python train.py --num_hidden_layers=13 --hidden_size=128 --n_experts=96 --experts_per_token=8 --d_expert=32 --d_shared_expert=0 --hidden_act="tanh_gelu" --moe_layers=[1, 2, 3, 4, 5, 6, 7, 8, 9, 10, 11, 12] --router_score="softmax" --normalize_top_k=true --routed_scale=2.5 --balance_loss=0.000518 --balance_bias=true --router_bias=true --n_groups=8 --groups_per_token=2 --init_std_router=0.0368 --lr_router=0.00279 --vocab_size=16384 --norm="layernorm" --norm_eps=1e-05 --tie_word_embeddings=false --optimizer="muon_variant" --learning_rate=0.013 --beta1=0.95 --batch_tokens=[131072, 262144, 524288, 1048576] --max_seq_len=512 --train_tokens=600000000 --max_steps=3575 --dataset="wikipedia_en"
Below are experts of layer 6 (counted from 0) of a mixture-of-experts language model. Rows are named router (the router's row for the expert), up (a neuron's input weights, with its number), down (a neuron's output weights, with its number) and show model dimensions 0-127. Each number is 500 + 50 x the weight over its row's rms, rounded and kept within 0 to 999. Numbers have three digits each.
After each expert's rows: "mostly gets" lists some tokens that are sent to it at least half of the time; "raises" lists some tokens whose logits its average output raises strongly, later layers aside. This comes from a sample of Wikipedia text that the model never trained on.

# expert 90
router:453549502537510422445466574473578479536601412468431572538478482510524440496538529478436478498469380496484508532475584509464497479505518455539458442469479486504519494492588528469510504554580626552411421450526439508461550546446521482468522520497529403541516508525462440566526578560522432510483563431404448568567581439543540445565519512375455446534595500490523495445429448508438546466513
up5:504457390451485568555500450613487433584564508562474422461507434550477483547425649501607423454471497537517652449511566433459489562443497456473546538382500466486466525503515537477517538522476573546493401465589470510507476454499508473489512533549569538471491417454461495458574570527507473495508453375461503508537585497481443455495513482479492468516564512535535540524493510513489507467410
down5:458569499550531548487418411591446433479494464520529496506501551498448525452446466553517478535502495447559522509515439491508535514527463478444484547453461485379551462473533497545422544448451603460471560530623459452464484462469492466533420489513610506390524496532471569554522516492431511492555520533552510479495537395573529505530516529568609493487493484639519569454545489459454487330490
mostly gets: "\".", ".\"", ".\n\n", "\"\n", ".\"\n\n", "\".\n\n"
raises: "===", "In", "==", ";", "The", "On"

# expert 91
router:519379482503535467487447531478491501457450493504455480447483536455495553546509397502533580541502568423497541447479632450521547525478511554608561536552449479498561435544501442612470496438419509588526553510582583575492473524454528486475484566442450499465571385499557543482559525446532585534492420491605446495457508430429476497518534567419555509474484439498438445471543480514434472483543
up0:529545535537440455545497563519534526466469511466502468557512472478533436562463507543472552508362534500548476560564536451530399424534511343574486522648437464435569467447493510513447480521508483558507466461417471461390422500514413544504525479498538510431512578509557459506456492558517573450484513481477606558443555492456563455525480516428545500547568531423516493548544578554525524449454
down0:601491592519519487473463504517485482433464411361556506552473509495496497496514505521461475497469537592565364549428478475479439433479463466463489474493542513458503506607451503549464491468446554389518477536526474556561546645448483453494494579486568635442559535428467543494500536493516462477431501550585429557464551558476500480523590485513546543444403517445511457496522552482515456496551
mostly gets: " U", " January", "\"\n", " April", " SR", " July"
raises: "ğ", "hn", "hem"

# expert 12
router:519458422559593470498518549581589501537439432461538476536464390552501409603508483416505497572509527447554437537483516539445567542508530465563476586517430481577563432496471400506494536529512530410533485482538447452446536482572578486497568500461485404512431452569522427524426545433458458506468522425466489558472465437490544479521556479554467504483450494413477579497569441544484524591535
up5:530491517468558456581575547526525453552421453550574518482536493461557487520515550450518504506480461519571482460493484535515460603426430477527535459502504506462555550564402437508473407494448487525488617506498448497537576404452518431449480539556467457437506485511468506515398502518594541467499608483436497462578561472430503512493481554433633476437509481428468504364467540480574512603524
down5:414468498443502539461550426476476487459473516454594532516442559503506519487467482448513458541540549522503456604467484509612519478575536448435530477503423453451507445537506514525542465564475359526464518551438486512571497561580602509463481557462467532542477532518464434455525562374487456504380490541480430514433489522606496527507602538507370470496497428527553582478522494560493582501556
mostly gets: " |\n", "===", " =\n\n", " |\n\n", "′", "===="
raises: "===", "T", "In"

# expert 13
router:545498587545514508478576515463546448532490551455505462554461513430496420558538471439523558448456446468483524556554470495502484515422513441450396452632530544640495427485595532517473404485528445526503517463471504455531455539420501574410515505587499562532455458451435537463416584564476435538561483487481487518532470495435551600568491498473536558526481530465510487468523523435478543573376
up0:446489397559486463421542468531404456485519503436510453530588533490523495533561488532487467455481417562492617528557486518503485534398470446475452521546518552542524458501503510444545487619562616428485460464539505526434503523467554581402501487557509463519544544499489424407535464531415543415571465576459485547532589418491511436486467411510529626514501458469499546457491513515485471566568
down0:514477439449499528419397544482599450550564515440516508417472585627441488551496406533425503447471472509580580477518508468575456475573592416454518472486478507466447494484513512396482554514532532539527424599539455583515534501531469564446532448530597522549504451465506473552519607504525432487375431518463439576490434513471529507555424501531446537525472456497535499494530528461522474549488
mostly gets: "m", "b", "g", "br", "tt", "pl"
raises: "pt", "os", "ic"

# expert 16
router:497564456540508524452488489555459487565496525520556429388492525512439584599537482505560530550510424450563382508473511487560571483493375444497486457540453522497583463464488503450494482601434485395551415514500470490508462444374545549400465557455598462502471502458461552498576493503473492555502483488466565531605462488491424518417544471595473568540487450504513430494493454505562537533521
up0:490584494516496552533511535485441507531552531639578490427460558519427498441476531478465488523532520475544588538420476527554515541487463425438425505568515523549465551590447545503487515505431444436422481473474434487423593430540400508477459589537505467490551593394468463498536476481496467426439587592492631494497489466470543512511533443599558468490478487457533501504495536454446420434483
down0:443454559491548494519478516504564551496496357559507512547430519394431528438473513476497466564534521545541554558569544459513434473518508523417577531501500536381550567562497467540509531425409474440482558520542534516484518498503403493439447438504473482438569489549479536615408558443555458445485576560532505448467464500558466507505520451491557409389485556542552501585444594503518453511496
mostly gets: " JPL", "och", " %", " Phylum", "od", "em"
raises: "ough", "ore", "ores", "our"

# expert 19
router:501496461571379483462569544507479476451582480504513524457413559496603471536478487549416543426506499584455525495556496529465442496391495446452405496580546418599470539502520552539525563499481519467527518471472495424489495535491486491407508453562472534532456540435532609511600525592587428474486539522506507438536520372418491554455547514556505582558495491477544397500519501509529477515430
up0:565413529542519505546508498481487443513521547568569547588549614488592484359438502393424500548469512599527436419476502557519484516457516416485453456435514543451466482450583600511471570480491483554458421402416466527508482522471522481456515547456577564408547536438440439499563477500561486489482538512498528495499446515509555489457504587512504457488465542574486606496542462528466493542428
down0:516557488583528519446418555459479527541541407480506582510430489558512441528457534548559535500517384528528546490550562496451450479471506517474520527509498442455558586499481464560509469501485542569577471458474506516506543443534474592559438600485556555497418502429406490523473541478345509522608555533507476458500511414561496463474441534495471533419397474526577450499549471349484485519509
mostly gets: "ient", "ract", "ot", "pl", "hr", "atory"
raises: "ing", "ers", "ed", "es", " in", "er"